Weights of a small mixture-of-experts language model, trained from scratch on English Wikipedia.
Size: width 384, 88.5M parameters.
Experts: 1 pick a token, a softmax router.
Below are experts of layer 6 (counted from 0) of a mixture-of-experts language model. Rows are named router (the router's row for the expert), gate (a neuron's input weights, with its number), up (a neuron's input weights, with its number) and show model dimensions 0-127. Each number is 128 + 32 x the weight over its row's rms, rounded and kept within 0 to 255.
After each expert's rows: a language model's description of what the expert responds to. This comes from a sample of Wikipedia text that the model never trained on.

# expert 6
router [151 111 137  76  93 117 101 137  98 129  49 133 166  99 116  94 193 131 114 119  83 165 143  90 132  94  89 163 154 127 114 130 110 129 103  94 177 174 167 115 134  88 117 137 143  95 135 131 104 148 157 160  85 140  27  82 128 151  75 169 114  49 133 117 136 159 133 114 142 149 187  56 123 138 135 132 125 155 116 107 135 131 111 160  77 126 139  86 106 123 141 138 142  98  90 111 159  70 196 143 105 178 174 132  93 113 191 132 114 142 119 126  92  98 161 122 154 108 133 189 125 131 152 148 164 110 185 172]
gate0 [ 98 128 143 153 162  94 154 111 154 125 141 127 114  85 140 110 120 100 122 153 141 111  77 166 104  93 113 192 200 140 114 133 174 156 147 144 157  70 177 159 142 152 128 138 166 163 133 140 136 120 116 152 108 146 174 148 153 118 146 118 131 132  81 159 127 149 193 153  92  77 151 158 128  82 126 106 120 143 124 141 154 127 131 141 137 162  93 161  95 124 123 148 129 142 159 130 135 131 161 136 113  97 100 150 128 179 143 129 142 152 132 140 122 139 152 169  88 202 137 132  98 144 101 167 179  73 106 163]
up0 [159 106 107 140 143 162 139  97 171 169 167 192 105  94 157  82 148 108  77  39 104 127 119  69 161 144 171  77  70 122 168 195 136 127 134 166 178 138 138 150 128 118 164 160 124 141 138  79 134 161 129 131 136 102 103 117 113  71 144 129  87 114 121 103 160  76 125 164 136  97 121 139  84 144 155 124 105 132 179 153 156 125  85 164  96 123 132 128 133 107 161 143 117 128 139 120 111 142 129 120 163 100  99  44  85 136 128 123 168 199 171  94 117 131 101 118  81 145 135 147  77 166 151 141 161 143 110 138]
gate1 [108 125 136 134 158 131 142 112 171 100 137 149 114 123 115  98 205 160 153 106  62 170 117 138 138 150 114 205 175 119 136 107  75 101 167 150 156 131  83 223 110  85 162 158 117 139 146 169 144 156 117  93 112  93  98 168 178  66 111  81 174 145 160 171 165 180 147 127 141 155 119 128 132  75 134 171 167 146 122 113 153 109 119 114 106  61 151 101 108 142 100  74 159 132 158 146 123 148 129  75 159  80 149 128  82 155 157 133 198 104 102 124 118 120 130 119 133 167 138 158 142 125 147  98 104 100 125 118]
up1 [147 175  86  67 117 155 137 123 161 207 148 162 153 151 149 121 135 162 143 174 137  88 115 138 140  80 116 118 110 111 118 131 138  97 162 102 142  86 174 180 102  98 163  94 111  95 169  80 136 102  95  45 128 193 179 130 121 198  83 132 164 181  97 170 137 121 154 136  88 127 108 160  80  79 114 166  95 134  41 112 120 142 121 126 113  54 120  77 136 142 132 166 174 152 123  98 124 130 156 143 137 146 119 128 156  71 110 177  68 123 164 152 124 141 109 194 127  86 185 128 149 153 143  99  75 120 158  86]
gate2 [172 165 223  91 147 116  79 135 105  99  98  92 115 180  87 137 106 110 155 167 143 118  72 176 169  98 108 141 162 199 108 102  98 139 171  90  83 115 160 109 108 127 165  84 175 190 147 153 128 129 141 153  79 150  94 107 191 107 106 145 113 111  68 170 117 104 124 151 164 135 123 104 119 102  87 131 151 145 175 143 137  79 160 126 147 100 109 195 133 137 158 159 192 138 123 129 130 118 167 115 126  80 109 150 103 156 138  63  98 178 150 142 170 176 158 122 137 146 136 118 178 156 169 127 123 152 113 107]
up2 [104 107 153  99 138 103 155 124 123  76 140 124 153 148 115 189 123  86 110 127  77 144 135 122 142 121 126 107 114  97 116 146 109 110 185 171 143 149 194  87 123 101 123  67 161 182 205  90 185 151 168 118 153 178 138  91 164 130  72 177 186 128 175 158  95 134 160 100  98 156  95 134 134 144 145 117 177 175  72 155 144 115 104  97 206 129 131 133  98 124 125 128 147 143  53  81 126 125 159 102 136 102 103  82 164  88 136  93 157 176 102  90 104 127  86 124 144 135  98 109 149  97 136 159 183 121 177 107]
gate3 [166 124 171 162 108 105 141 126 163  83 163 144 138 133 179 112 178 105 152  95 125 136 173 101 120  90 144 131 155  90 140 174 157 111  59 100 166  95 161 174 108  79 195 146 124 162 127 130  97 179 151 159 155 136  88 111 112 130 121  84 216  85 114 135 128 165 180  96 106 110 139 106 151 139 131 143 100 139 102 117 102 154 167 167 161 112 119 158 105 155 137 169 131 126  96 122  54 129 133  99 187 147  95  88 114 114 154 114 139  98 115 125 173 119 153 169  70 196  74 181 140 191 128 122 154 147 168 138]
up3 [165 146 174 166 148 163 137 118 173 162  90 101 144 136 185  99 180 104 123  92 127 113 196 132 150 126 157 136 130 126 132 185 100 118  63 150 119 127 130  97  60 114 168 129 148 105  85 130 106 199 109 109  73 157 113 102 107 123 143 187 145 177 100 112 152 153 127 147 200 146 135  87 155 129 141  68 136 125  77  72  92 143 188 133 123 142 152 168 107 121 165 134 176 134 164  84 114 107 117  97 146 133 107  87 143 157 185  93 152 159 188 148 155 135 153 172  54 146  75 112 116 124  92 128 126 132 145  70]
gate4 [ 99 118  71 104 161  89 138 129  83  86 120 121 180 106 111 157 112 162 185 187 168  76 135  84 160 111 155 151  90  99 120 165 102 132  87 119 132 102 127 164  73 114 148 179 145 170  99  93 193 139 112  89 117 130 148 130 166 101 148 107 141 140  86 108  66 131 132 153 108 137 140 115 119 146  89 102 163 150 138 173  99  92 129 138  98  87  55 107 119  76  82 144  94 142 146 141 136 148 144 148  94 121 157 155 207 155 156 146 112  92 138 161 107 118  96 117 158 182 102 105 115 120 114 156 122 131 120 152]
up4 [105 154 127 149 115  97 122 148 128 155 125  89 130  87 126 145 175 179 150 167 125 103 133  90 167 108 115  79 104 109  98 153 142  75 180  99  95  86  38 144  77  97 114 169 144 117 136 185 126 167 123 111 133 108 145 160 122 109 103 105 111 138  80 137  60 182 131 144  80 152 134 133  92 139 111 157 142  75 102 135 118 140 159 130 166 121 122  80 129 144 125 136 123 121 176 112  99 127 138 143 179 162 142 143 110 152 146 110 124  63 123 177 104 122 130 142 109 115 144  90  71  94  93 128  92 105 138  87]
Description: Prepositions and articles. Prepositions, conjunctions and articles linking phrases, such as in, on, at, from, the, during, often before dates or places.

# expert 0
router [176 130  94 117 176  77 146 129 100 118 119 172 154 100  95 109 135 107 168 117 107 169 111  88 136  86  97  81 174 131 115 126 160  74 101 177 126  96 120 110 141 135 161 143 147 148 155  62  66 200 129 121  93  80  93 124 142 149  88  84 117 141 129  78 192 127 127 103 143 134 127 125  90  56 157 166 152  68 104  84 134 101 135  66 140 140 152  36 109 128 122 125 187  79  82 168 126 130 116 181  20 111 152 132 109  81 107 145 127  97  97  95 110 110 159 136 175 117 149 140 101 148 154 160 148  89 145 163]
gate0 [181 124 129 154 155 111 120 176 119 134 151 107 146 120 151 174 182 112 169 109 165 143 158  89  86 100 119  74 152 134 193 107 140 107 102 164 102 110 125 158 127 118 137 122 110  98 163  96 144 119 146 108 159 188  82  82  73 113 197 116  67  80 145 106 145 177 164 124  79 154  99  83 144  99 147 124  96 122 143 137  99 137 108 105  86 169  86  91 103 147 144 102 104 128 124 120 194 142  63 150  84 131 150 150 112 136 123  93  91 158 144 115 129 144 143 126 121 106 100 125 135 114  82 141  92  93 156 122]
up0 [136 190  81  67 185 171 136 139 148 124 133 144 144 174 150 167 129  86 146  67 111 108 147 119 154 148  79 173  88 103  56  95 129 131 108  71  65  75 134 191 134 134  92 115 121 126 102  81 171 154  72 132  72 149  75 126  82 146 143 133 171 210 157 176 151 147 103 114 141 118 155 121  92 145 137  99 127 162 129 153 154  78 179 161 165 112  94 181 159 142 110  89 148 144 142 126 117  83 108 140 123 113 137 114 162 100 101 111  97 131 143  77 111 104 132 119 123 129 125 153  94  96 165 140 137 136 142 153]
gate1 [ 87 100 161 115 144 145 121 149 175 208 159 122  69  88  30 108 193 126 110 112 122 121 141 130  91 104  76 130 141 103 157  69 159 161 160 117 145 128 139  91 107 114 132 121 148 147 171  91 103  91 159 135 137 140 149 166 149 111 108 142 128  86 134 166 144 133 133 108 141 104  73  97 153 118 155 105 131 112 104 137 107 140 119 127 137 127 131 116 165 139 157 135 146 130 119 106 144 125 218 181 121 138 131 127 102 119 136 127 163 114 136 166 118 128 158  85 113 108 102 179 176 144 155 179 165  87 108 130]
up1 [ 74 116  86 160  88 128 106 121 154 153 154 116 182  66 126 153 173 138 135 129 112 158 141 107  74 151  88 146 135 139  91 167  80 152  89 112 151 164  57 200 110 188 164 118 167 128  88 167  91 140 178  89 135 173 118 114 145  94 149 142 128 130  97 146 103 137 138 155 199 150 139  55 159 125 106  93 155 132 111  96 123 181 153 197 120 130 173 135 147 165 141 136 152  95 128 154 130  91  81 148 213 180 102 128  54  79 122 156 123  77 131 112 135 113 128 156  95 169  62 186 109  83 188 106 145 128 165 164]
gate2 [146 131 155 153 145 107  87 227 121 126 132 163 158 141 181 119 139 104  92 100 106 189 138 129 117 113 147  76 187 131  64  87 149 117 135  71 100 132 177  70 138 159 126 126 112 149 160  75  73 166 177 163 132 139 130 138  65 142 127  84 120 107 148 177 136  94 130 163 113  77  91 101  87 161 165 140 146  79 144 114  54  86 127 166 121 125 127 114 109 167 147 148 163 103 128 101 104 148 128 148 152 110 128 167 119 163 102 138 100 139 123 119 156 144  90 128 146 159 147 117  90 157 136 136 126  71 117 145]
up2 [128  89  85 143 133  89 151  82 150 176 133 164  74 168 122 144 156  63 105 119 104 119 115 117 158  97  93 106 185 173 140 159 139 116  41 143  98 143 132 109 169 142  85 115 164 105  98 100 180 121  91 131 134 154 156 206 184 127 136  89 117  57 134 134 130 127 115 148 134  77 124 106 186 182  70 174 123 109  97 110 116 125 131 135 143  98 138 123 103 130 159 126 158 118 135 105 172 148 137 178  83 131 125 127 204 127 129 158 108 141  70 184 144 127 152 100  92 157 106 167 156 147  75 126  37 121 133 128]
gate3 [149 104 144 128 126 130 120 150 119 152 134 158  99 118  85 158  75 199 129 108  91 139 145 135 110 131 138 203 126 176  89 116 114  92 116 118 118 125 105 126 167 147 139 172 121  74 142 111 187 151 104 118 160 119 122 194 123 154 126 114 102  85 162 174 184 163  64 125 158 111 151 115  76  95 199 120 111 110 107 104  91 144 126  69  40 143  74 115  96 133  69  96 111 104 126  65 112 158 136 119 104 129 128 138 138 141 222 125 173 144 169  94 118  91 112 120 133  91 160 161 158 130 123 148 149 137 116 132]
up3 [110 143  91 159  88 153 112 127  95 152 100 183 117 114 138 108 147 155 152  92 100 102 122 103 131  91  54 145 110 210 149  96 123 136 125 127  90  91 138 139 130 106 142 147  58 147 134  94 107 104 116 107 135 148  76 134 113 154 117 169  94 139 120 134  78 125 117 200  81 140 176 155 153 145 175 152 119 110  84 189 179 174 144 102 127  99 118 129  83 135 131 172 100 140 127 156  83  87 136 131  82 140 134  84  88 140 150 110 125 117  89 191 121 139 118 136 104 104 166 122  87 147  99 124  84 112 151  78]
gate4 [119 193 103  81 181  99 150 129 140 104  86 174  92 168 201 121 159 116 103 122 136 116 139 124 159 105  72 147 161 124 126 147 104  89 170 132 104 126 131 112  71 147  75 123  82 121 148 184 113 134 179 140  88 122 180  98  90 102 119 122 105  71 132 165 103  87 116  39  95 137 100 159 105 147 150 143 127 101  70  59 153  95 131 125 123 133 146 127 117 138 116 127 143 122 129 103 139 121  70 162 133 163 195 129 146 145 109 128 123 128  71 167  94 129 154 149 143 121 178 116 151  95  85 117 150 135 111 113]
up4 [ 78 212  87 168 132 141 110 147  99 114 195 133 161 115 125  84  81  77 143 108 133 130 167  74  94 100 146 127 134 183 119 178 113 119  97 173 161 131 112 170 106 166 162  88 138 137 110 110 171 143 152 105  99  96 164 154 136 118 135  91  81 134 176 191 127 123 140 165 142 108 160  98 122 107 143 126 151  50 163 121  84 168 127  62 175 117 122 126 128 114 140 113 105 105 135  99 134 174 156 133 153  94 146 154  89 114  98 127  92 158 145  55 102 120 154 123  82 108 133  80 190 163 100  65 194 136 147  80]
Description: Past participles and suffixes. Past participles and verb-ending pieces after was/is, often before by or in, such as described, released, parasitized, located.

# expert 1
router [114 136 143  71 171 124 119 132  67 106 107 173 129 131 153 130  83 136 135  79 132 149  76 113 153 150 165 156 155  75  90 127 132  74 149 132 157 170 123  88 155 110 164 149 103 131 151 100  95 111 149 119  81 111 131 119 172 138 114 138 130 108 150 132 112 157 159 112 187 159  91 130 108 136 138 164 144 100 138 121 153 115 160 132 121 133 153 156  38  64 193 144 151 124  74 160 105 144 159 175 157 132 101 150  39 112 109 159 113 141  75 136 112 111 132  96 138  64  89 113 109 122 148 110 112 123 153 120]
gate0 [145 110  92 128  62 169 140 117  86 145 100 137 126  47  84 166  83 155 179  80 193  75 110 140 136 153  63 101 118 116 158 123 138 138 152 150 119 127  64 134  70 164  73 143 139 172 103 126 126  61 149  86  83  93 134 105 181  90 103 139 167 134 170  62 117  86 139 128 171 118 181 101 158 108 146 118 158 101 141 170 149 100 160 122 122 131 170 162 117 123 117 166 146 137 175 116 165 178 138 105 118 162 161 132 128 120 153 145 167 114  77 128  66 133 151 104 106 117 173 178 114 144  78 110 141 108 122 208]
up0 [114 161 129 166 159  80 155 176  99 110 144 129  92 127  84 138 124 114 140 152 124 125  67 130 152 171 148  95 159 118 136 177 136  70 101 165 110 132 143 119 130 147 143 136 186  76 116  80 127  63 102 139  87 116 135 187 197 136 161 112 109 105  81 132 138 121 122 154  99 150  95 195  59 138 108 129  98  68  61  70 142  85 129 148  91 101 165 205 125 148 142 104 123 154  82 131 158 147 166 101 141 118 133  94 172 144 138 164 145 131 173 140 158 165 172 152  87  78 182 108 129 151 110  63 157  81  92 171]
gate1 [ 81 129 154  59 169 123  93 138 112 112 115 116 127 150 108 172 144 131 133  73  95 147  92 105 128 128 129 118 123  85 121 101 117  70 116 201 198 153 101 120 124 151 128 176 171  94 163 162 187  91 166 124 114 140 125  58 176 115 144 137  91 165 150 127 140 108 152 124 100  83 160 107 150 123 161 130  62 137  93  78 112 131 129  95  95 107 128 148  88  94 149 116 130 138 108 160 120 149 130 172 144 136 140  98 127 140 112 139  90 166 178 126 113  76 132 166 117 126 168  77 200  77 138  85 181 110  42 117]
up1 [153  67  82 145 104 167 141  91 116 119 105 146 165 112  98 156 157 143 187 171 161 143 140 149  92 142 100 188 114 114 122 195 127 152 163 140 107 112 184 145 138 119 140  82 105  87 151 112 119 130 102 188 115  94  78  71 106 134  76 168 164 171 137 150 177 109  94 113  79 110  82 110 161  79 115 119 144 106 100 103 155 101 120 107 117 105 176 161 164 118 129 150 137 156 126 113 232 106  87 116 152 180 179  75 122  99 104 151  84  97  89 134 126 132  12  44 128 143 119 107  88 105  66 168 138 149  76 108]
gate2 [130  88 162  98  71 101 154 131 135 156 207  95  89 120 174 112  90 201 103 145 139  97 115 135 109  71 144 124 136 129 106 124 122 105 158 128  94 143 140 135  90  88 134 104 155 146 117 140  62 156  89 160 155 162 109 179 153  83 130 160 104  75 113 126 144 107 159 138 103 155 127  97  93 177 114  54 167 147 141 109 160 162 118 117 114 110  34 115 206 129  85 118 126  99  65 127 112 130 129 115 146 179 112  83  95 127  94 138  75 131 147 166 184 136 189  98 109 101  69 125 101 120 168 152 131 112  77 126]
up2 [ 53 130 142 135 154 134 130 135  76  82 194 150 111 122  82  68 130 148 136  86 148 141 145 147 127 104 133 162 104 161 159  73 172 176 140  92 144 169 132 124  61 131 122 165 119 106  91 150 123 122  48 131 105  72 171  90 123  97  89 113 103 132 108  93  77 124  80 143 129 125 151 103 120 136 148  88 101 136 111 114 115  60 124 125 122 144 114 148 110 119 146 155 100 194 181 140 133 139  71 167 157 114 159 168  61 126 143  87 147 149 191 101 110 200 126 135 142 149 129 109 136 113 152 146 123  61 137  72]
gate3 [156 191 107 145  86 190 109  95 145  98 172 104 159 197 138 142 146 151 112 152 145 114  95 103 145 131 114  45 115 189 163 128 107 157 111 152 124 144 109 156 168 135 160 125 174 144 109  69 106 151 119 106 113 127  83 129 195 176 148  80 137 148 155 145 109 115  76  90 160 131  79 122 117 152 116 177 140 155 150 119 104 166 109 106  92 111 143  72  17  58 153 107 147 111 140 145 125  86 114  98 135 135  95  98 146 134 163 126 165 115 126 139 120 102  65  95 108 148  57 174 178  94  98 163 156  99 149  92]
up3 [ 52 169 138 134 144 134 138 171  96  79  94 145 161 126 171 129 122 152 103 187 106 108 170 139 170 125 171 121  78 176 110  69 130 100 144 111 127 109  94 182 157 155  87  47  94 192  90 174 117  92  87 108 175 105 117 128 124 104 149  72 164 118 163 138  86  98 128  97 157 124 117 129 135  96 114 141 130  86 148  98 131 150 106  74 137 100 116 161 116 104 150 154 147 170 135 100 111 172 113 107 142 130 174 181 159 123 162  49 141 102 162 106 201 117 136 143 115 152 107 134 152  99 148  91 104 122 103 117]
gate4 [129 109  62 147 108 177 193 117  97 136 161 134 128 162 181 120 151 139 111 106  66 139 168 173 135 136 115 109 125 138 134 142 110 113  97 159  82 168 150 110 124 184 178 132 119 141 122  75 101 180 106  64 169 137 160 193 176 110 143 177 135 177 121 134 121 114   1 139 128 140  91 135 107 172 140 142 146 143 121 122 139 137 194 135 116  57 186 130 121 138  79 201 146 120 143 151 113  85 126 133 102 114  94 111 140 129 123 123  94 140 109 109 136 112 116 167  96 156 128 140 112 139  92  61 104 139  89 154]
up4 [109 113 142 203 146 121  92 158 114 126  62 134 109 160 157 100 151 140 122  92 177 170  72 138 105 135  56 145 175 110 109 158 107 142 135 109  85 110 107 161 112 110 114 113 182 131 106 153 115  78 110 162 140 122  82  74 103 157 148 117 152  73 134 118 146 125 120 176  92 138 129 145 171 109 165 104  96 141 136 139 101 105  87  63 186 208  90 174 167 163 121 104 173 144 161 128 135 115 185 144 121 179 146 160 155 142 132 150 135 119 250 169  77  58 171  77 107 113 142  93 146 160 130 150 172  96 155 114]
Description: Mid-word letters in names. Single letters and short pieces inside foreign or unusual proper names, including accented letters, such as Hinc-k-ley, ü, ö, ford.

# expert 3
router [129 187 114 105 117 133 159 108 143  96 104 167 138 110  82  84 114 118 176 119  79 111 138 110 148  80 134 113 152 105 120  80 198  93  73 137 110 114  79  97 180 147 143 124 121  96 148 107 119 200 104 152  90 138 128 145 121 165 180  94 151  90 143  93 132 132  85 148 140 140 184  99  94 114 159 148  98 131  93  84 184 121 191  74 107  97 149 102 162 115 104 131 114 165 100 172 167 123  80 183  81 109 173 141 105 116 165 189  78 153 102 124 105 108 101 109 125 106 141 112 120 154 156 142 142  80 103 154]
gate0 [ 98 172 158 142 116 138 191  96 159 114 123 103 134 123 120 109 138 106 104 124  95 103  77 103 106 117 126 169 105  73 121 117 120 107 145 163 139  98  87 117 136 122 107 141 182 117 143 109 135 114 106  80 151 133 149 100 134 143 107  55 145 135 114 138 113  59  14 130  81 100 134  93 130 129 137 127 222 157 115 120 131 154 105 156  97 151 180 134 146  76 125 181  88 107 163  89 163 125 140 153 157 107 105 114 131 132 166 165 167 102 185 108 132  89 161 171 118 123 131 126  92  89  93 106 112  83 121 141]
up0 [152 145 141 154 114  73 113 109 174 112 147  57  72 126 155 114 102 194  90 132 134  89 104 157 113 139  97 163 184  55  76 150 110 136 127 153 163 120 148 110 156 115 111 103  98  79 170 136  68 104 102 129 164 125  78 137 101 110  86 138 160 171  73 127 131 142 127 103 119 173 155 107 104  80 161  99  76 108 120 177  73  93 144 163 127 136 160 110 155 124  97 165  66 111 170  91 123 112 147 107  80 110 156 127 118 179 186 100 117 149 109 123 136 107 128 117 136  92 118 181 181  58 127 121 104  72 140 130]
gate1 [132 129 151 157 109 134 170 115 125 120  80 111 151 101  93 119 184  58 129 115 142 138 123 137 156 163 147  76 146 123 191  81 122 186  80 134 130 149 151  77 118 128 182 116  91 109 101 139 143 147 166 132 106 132 150 122 125  91  83  61 165 107 154 117 138 110 136 135 109 107 120 156 143 158 118 178  88 157  90  97 176 142 148 126 125 105 118  93 168 106 177  76 140 116 145 122 116 104  94 115 114 180 107 113 163 146 144 101 123 170 122 154 112 152 141 125 160  82 132 127  71  81 163 122 121  93 114 159]
up1 [143 153 127 107  65 162 188 118 130 170 116 141 148 133 121  90 133 138 122 197 151 172 125 116 115 115 128 118 141 108 131 135 164 140  91 114 147 140 142 114 176  74 133  96  93 138 119  92 202 140 151 111 148 171 129 129 122 146 164 105 136 109 185 142 147 117 144 137 142 105 146 124 148 181 127 131  98  88 142 118 139 110 180 137  97 157 100  77  82 144 153 122  93 163 113  36  98 148 135  73 101 131 157 119 184 134 152 187 113  60  63 117 155  95 148  97 166 195  96 145  87 106 122 140 114 124 105 128]
gate2 [143 119 132 113 175  93 106 148 170 104 134  75 130 175 114 147 129 155 156 139 111 121  94 170 106 107 159 189 176 107 164 115 231  75  95 185 125 138  82 114 114 130  63 146 155  70 143 150  92 173 128 161 102 163 116 146 163 116 121 146 119 172  99 177 130 121 149 152 116 164 126 113 184 142 127 148  85 146 112 151 142 167 122 123 117  94 130 138 170 106  40 130  64 149 118  85 118 151 149 133 103 163  88 125 120  96  99 155 121  96 180 145  87 163 145  94 165 152 125 142 184 160 148  94 125  90 115 123]
up2 [ 78 122 199 111 107 158 117 152  55 119 138 167 150 125 137 104  84  75  77 138 162 138 133 108 116 163 178 129 147 147 106  99 117 121 178 103  98 178 114 118 112 170 200  77 117 176 118 135 119 116 161 118 158  57 131 112 123 149 100 123 124 163 125 130 211 190 182 112 159 103  90 143 149 143 144 146  71 122 100 141 137 115 116  73 114 133 116 188 108 159 206 153 164 122 144 128 138 130 104 101 200 174 192 131  98 111 133 136  91 134 122  75 138 147 148 139 115  80 135 126 118 101 127 119 183 125 164 106]
gate3 [126 200 143 172  95 101 177 155 154 119 155 108 143 150 190 144 141 136 141 121 116 113 137 141 164 113 217 120 145 131 145 110 100 107  87  77 171 122 131 127 153 122 157 108 130 101 129  71 126 167 119 199 125 112 148  96  89 147 137  84 190  87 184 136 154 113 156 186 118 140 130 147 136  91 118 149 147 132 119  90  97 103 184 123 134  85  84 175 107 120 114 165 134 149  99 136 173 121 129  86 101 136 147 158 156 107 123 173 120  53 150 129  96 172 100 118 144 118 135 180  91  66 134 125 101 181  91  98]
up3 [136 154 150 172 127 132 167 107 177 160 134 126  92  79 122  87 126 160 191 135 120  92 115 131  89 144 162 199 146 132 149 151 141 117 178 127 116 204 117 184 120 160 106 149 135 131 148 155 204 126 161 155  85 138  70 115 100 132 123 119 123  82 127 140 181 121 109 145 141 136 158 113 117 125 118 120 154 145 131 153  94 158 151 105 148 188 130 126 131 162  95 165 166 126 147 164 153 127 100  49 128 161 155 120 117 149 130 197  41 124  94  95 160 167 135 163  88 147 110 128 127 156 104  77 147 108 101 106]
gate4 [192 128 117 129 104 115 141 191 144 110 174 121 111 156  85 119 146 120  87 129 124 119  94  94 106 154 123  98 116 125 163 151 149  63  68 154 103 104  99  81 159 109 155 113 142 110 125 161 132 185 107  85  82 123 168  85 167 142 122 187 138 107 112 112  81 120 171 156 132 119 179 134 167  98 180  86  69  70 173 187 177  88 152 182 168 134 121 115 122 148 136 142 122 121 134 178 158 128 148  77 114 185  89  98 144 156 175 171 116  93 186 112  64 122 115 106 140 123 139 110 163 129 155 126 157 124 119 168]
up4 [122 182 172 121 152 119  51 171 111 118  74 135 166  95 128 182 131 157 104 115  52 136 161  86 197 173 152 140 137 118 129  79 168  93 120 148 180 108 184 103  94 130 153 162 131 100 109 134 107 146 132 111 124 176 125 107 172 174 184 171 125 131  63 135  96 124 180 201 115 117 143 141 159 143 144 107 141 131 132 145  58 140 146 210 150 182 133  80 132 124 115 129 116  71  94 101 123 106 131 100 148 130 116 139 112 175 105 109 118 141 127 142 139 111 112 157 141 111 105 124 100  97 126  79 117 122 155 130]
Description: Opening punctuation. Opening parentheses and quote marks, commas, periods, dashes and "and" after a noun, as in antidepressant (TCA) or "record".

# expert 2
router [140 153  41 108 100 118 175 135 163  99  85 162 128 125 136 157 148 135 191 160 106 167 128 114 161  93 181 194 126  46  98 109 156  97 102 145 158  91 105 144 113 139 171 134 149 151 119  80  71 169 160 151 167 111 145 103 192 169  93  82 190  96 154 160 135 156  86  59 141 135 139 144 133 146 115 113 169 111  75 100 133 101 172 178 103 142 153 101 142  70 123 186  95  80 164 145 197 137 118 124  60 158 155 165 114 132 162 153 115  90 121 196 125 135 159 170 117 121 106 128  77 200 165 127 156 118 156 166]
gate0 [157 189  98 137 236 108 148 118  90 112  94 117 178 191 112 110  94 129 126 122 115 124 105 146  76 118  62 196 142  91 116 137 150 103 126  88 171 121 104 185 110 122 170 123 130 182 173 170 182 141 143 174 174 160  77 102  95 215 141  76 107 123  99 132 107 125 131  91 130 119 120 137  86 175 127 128 148  66  82 155 109  94 119  55 141  45 111  84 104  65 163  95  65 222 117 129  98 112 146 151 129 148 112 145 150  79 106 120  94 157 139 128 149 169 151  88 101 126  97 178 118 141 103 173 154 113 111  52]
up0 [112 100 111 151  98 119 135 125 131 119 119 204 106 108 105  75 127 147  89 108 172  58 112  94 151 196 158 145 122 123  96 195  81 102 155 166 143  93 123 127 123  99 221 132 176 124  63  89 157 121 155  82 161 124  87 147 152 139  79 157 122 121 105 163 100  75 172 123 209 136 150 114 237 143 159 138 101 101 113 131 135 123 181 169 103 101 155 204 112 130 152 171 106  75 165 126 132 141 105 112 135 153 145 141 114 138 112 170 167 157 165  91 154 125 168 135 158 143 145 157 131 137 121 146 152 137 128 138]
gate1 [ 79 104 102 132  91  72 105  55 132 140 108  63 168 121 153 154 158 197 139 118 173 127 153  86 102 159  39 121 128  45 140 100  89 172 126  88 168 156 145 104 145  97 137 138 115 182  87 141  94 171 111 176 166 167 112  76  95 124 136  82 151  38 101 211 165 135 163  68 118 131 134  98 137 116 201  71 136  98 143 168 160 111 146 101  86  75 151  83 166 119 100 138 103 133 143 168 117 123 133 183 114 109 156 179 117 123 107 125 127 140 155 122 102 155 164 142 176 181 136 134 127 132 137 123 162 136 127 109]
up1 [ 89  65 126 110 125  85 115  92  97 166 108 125 124 152 130 108  40 147 136 143 216  91 158 130 111 153  91 117 142 128 148 156 130 126 133 174 177 105 173  87 129 185  97 149 131 122  88 220 132 174 158 140 162 133 119  88 113 106 125 143 129 128 138 109 133 151 108 136 139  86 157 150 147 131 149 110  77  97  78  61 109  98 158 146 122 130 114 148 135 163 136 180 201 100 116  78 146 126 190 193 139 118 152 144 101 149 147  83 167 133  63 111 117 193 127 116 156 164 137 110 126 219  96  58 149 186 139 143]
gate2 [170 100  84 129 161 112 113  82 146 121 114 140 114  71 126 127 143 135 110  60  86 110 150  54 101 140 157 140  85 106 132 147 120  99  59 131 139 124 126  96 149 118  75 139  91 126  97 144 114 154 171  93 129  88 104  84 133  91  93  84 124 119 180  88 198 199 170 126  89 141  76 185 118 139 151  67 206 108 158 137 128 135 164  93 107 158 108  88 125 136 142 126 135 136 100  99 153  75 117  86 190 113  95 141 102 158  99 131  97 153 127 131 116 111 154 123 150 149 158 114 156 127 128 157 172  94 153 117]
up2 [107 161 148 106 113 114  53 118 102 219  78 131 129  96  95 111 123 165 120 124 108 120 122 135 104 147 117  64 138  72 169 190 111 144 106 143  79 147 109  89 151 135 159 107  98 167  99 165 131 136 105 158 105 148 129 145  77 147  69 134 210 116 160 138 121 108 166 117 101 132 159 108 186  67 137 126 103 137 120 109 189 159 141  94 133  59 122 115 130 137 132 101 129 152 166 106 153 131  70  81 115  83 155 130 104 154 132 168  79 153 103 148 115 118 135 122 142 128  79 131 146  98 148 116 115 178 178 112]
gate3 [ 91 156 134 151  81 119 124 165  73 102 126 169  95 175 127 114  90 102 143  72 165 151 129 145 122  69 155 134  85 114 145  38  70 146  86 196  80 136 165 113 125 165 122 139  90 128  82 109  91 157 161 129 107 115 136 116 140 123 105 121 112 143 138  79 159 105  54  81 103 142 123 149  96 141 104 150 183 204  96 158 176 121 156 110 115  87 117 134 138 102 122  59 148 147  84  93 180 158  33 118 136 108 156 151 106 162 164 154 151 162 123 155  84 198 141  67  92  83 149 114 156 116 101 141 156 143 146 159]
up3 [ 85 139 121 162  95 163 111 128 119 125 129 140 106 166 129  67 127  84  99  87 129 128  90 117 103 123 112 136 105 133 156  77  54 100 140 163  88  95 157 133 151 139 137 170 140 128  90 156 135 193 159  93 114 162 148 196  91 175 126  89 119 160 102  77 149 123  74 121 107 144 133  89 131 170 103 157 118  82 114 133 177 110 149 153 104 128 133 129 163 119  77  78 124 101 104 153 174 154 115 179 113 103  64  93 131 153 120 129 119 160  38  97  97 131 211  85 140 178 131 137 149 155 100  85 161  98 122 132]
gate4 [109  90 127 132 157 125 114 139  69  66  56 123  97 155 175 116 119  90 128 125 126 110 108 113 143 154 101 160 213 123 155 114 112  78 130 165 141 160 137 113 162 142 120 115 108 152 120  64 142  95 146 122 176  74 114 150 171 165 120  54 112 170 134 164 143 195  98  58 160 177  95  97 135 101 134 124 158 152 130 204 173 138 118 102 172 142  95 110 101  95 139 144  64  59  82 123 103 147 121 121 104 158 139 151 131  99 121 115 126  71  83 150 127  96 114 185 131  96 113  82 130 181 149 160 101 145 134 124]
up4 [ 92 171 178 169 126 167 123 195  47 159 208 120 118  59 123 105 111 132 120 100 167 135 145 139 122 138 125 185 139 158  79 159 135 182  91 125 124 141 145 136 132 123 142  82 139 183  58 163 132 133 200  90 134 168 105 125 163 131  88  91 175 166 116 186 105 197 158 143 117 138 120  91 134 113 108 139  97 112 148  43 166 161 113 108 162 182 128 145 178  90 145 116  96 153 129 115 163 207  93  91  88  97 138 109 110 173 122 127 126 127 159  91 119  76 151  76  86 119 163 111 174 119  92 105 126  90 112 111]
Description: Line breaks and capitals. Line breaks and capitalized pieces starting names, acronyms and table cells, such as NYPD, USA, University, Gary.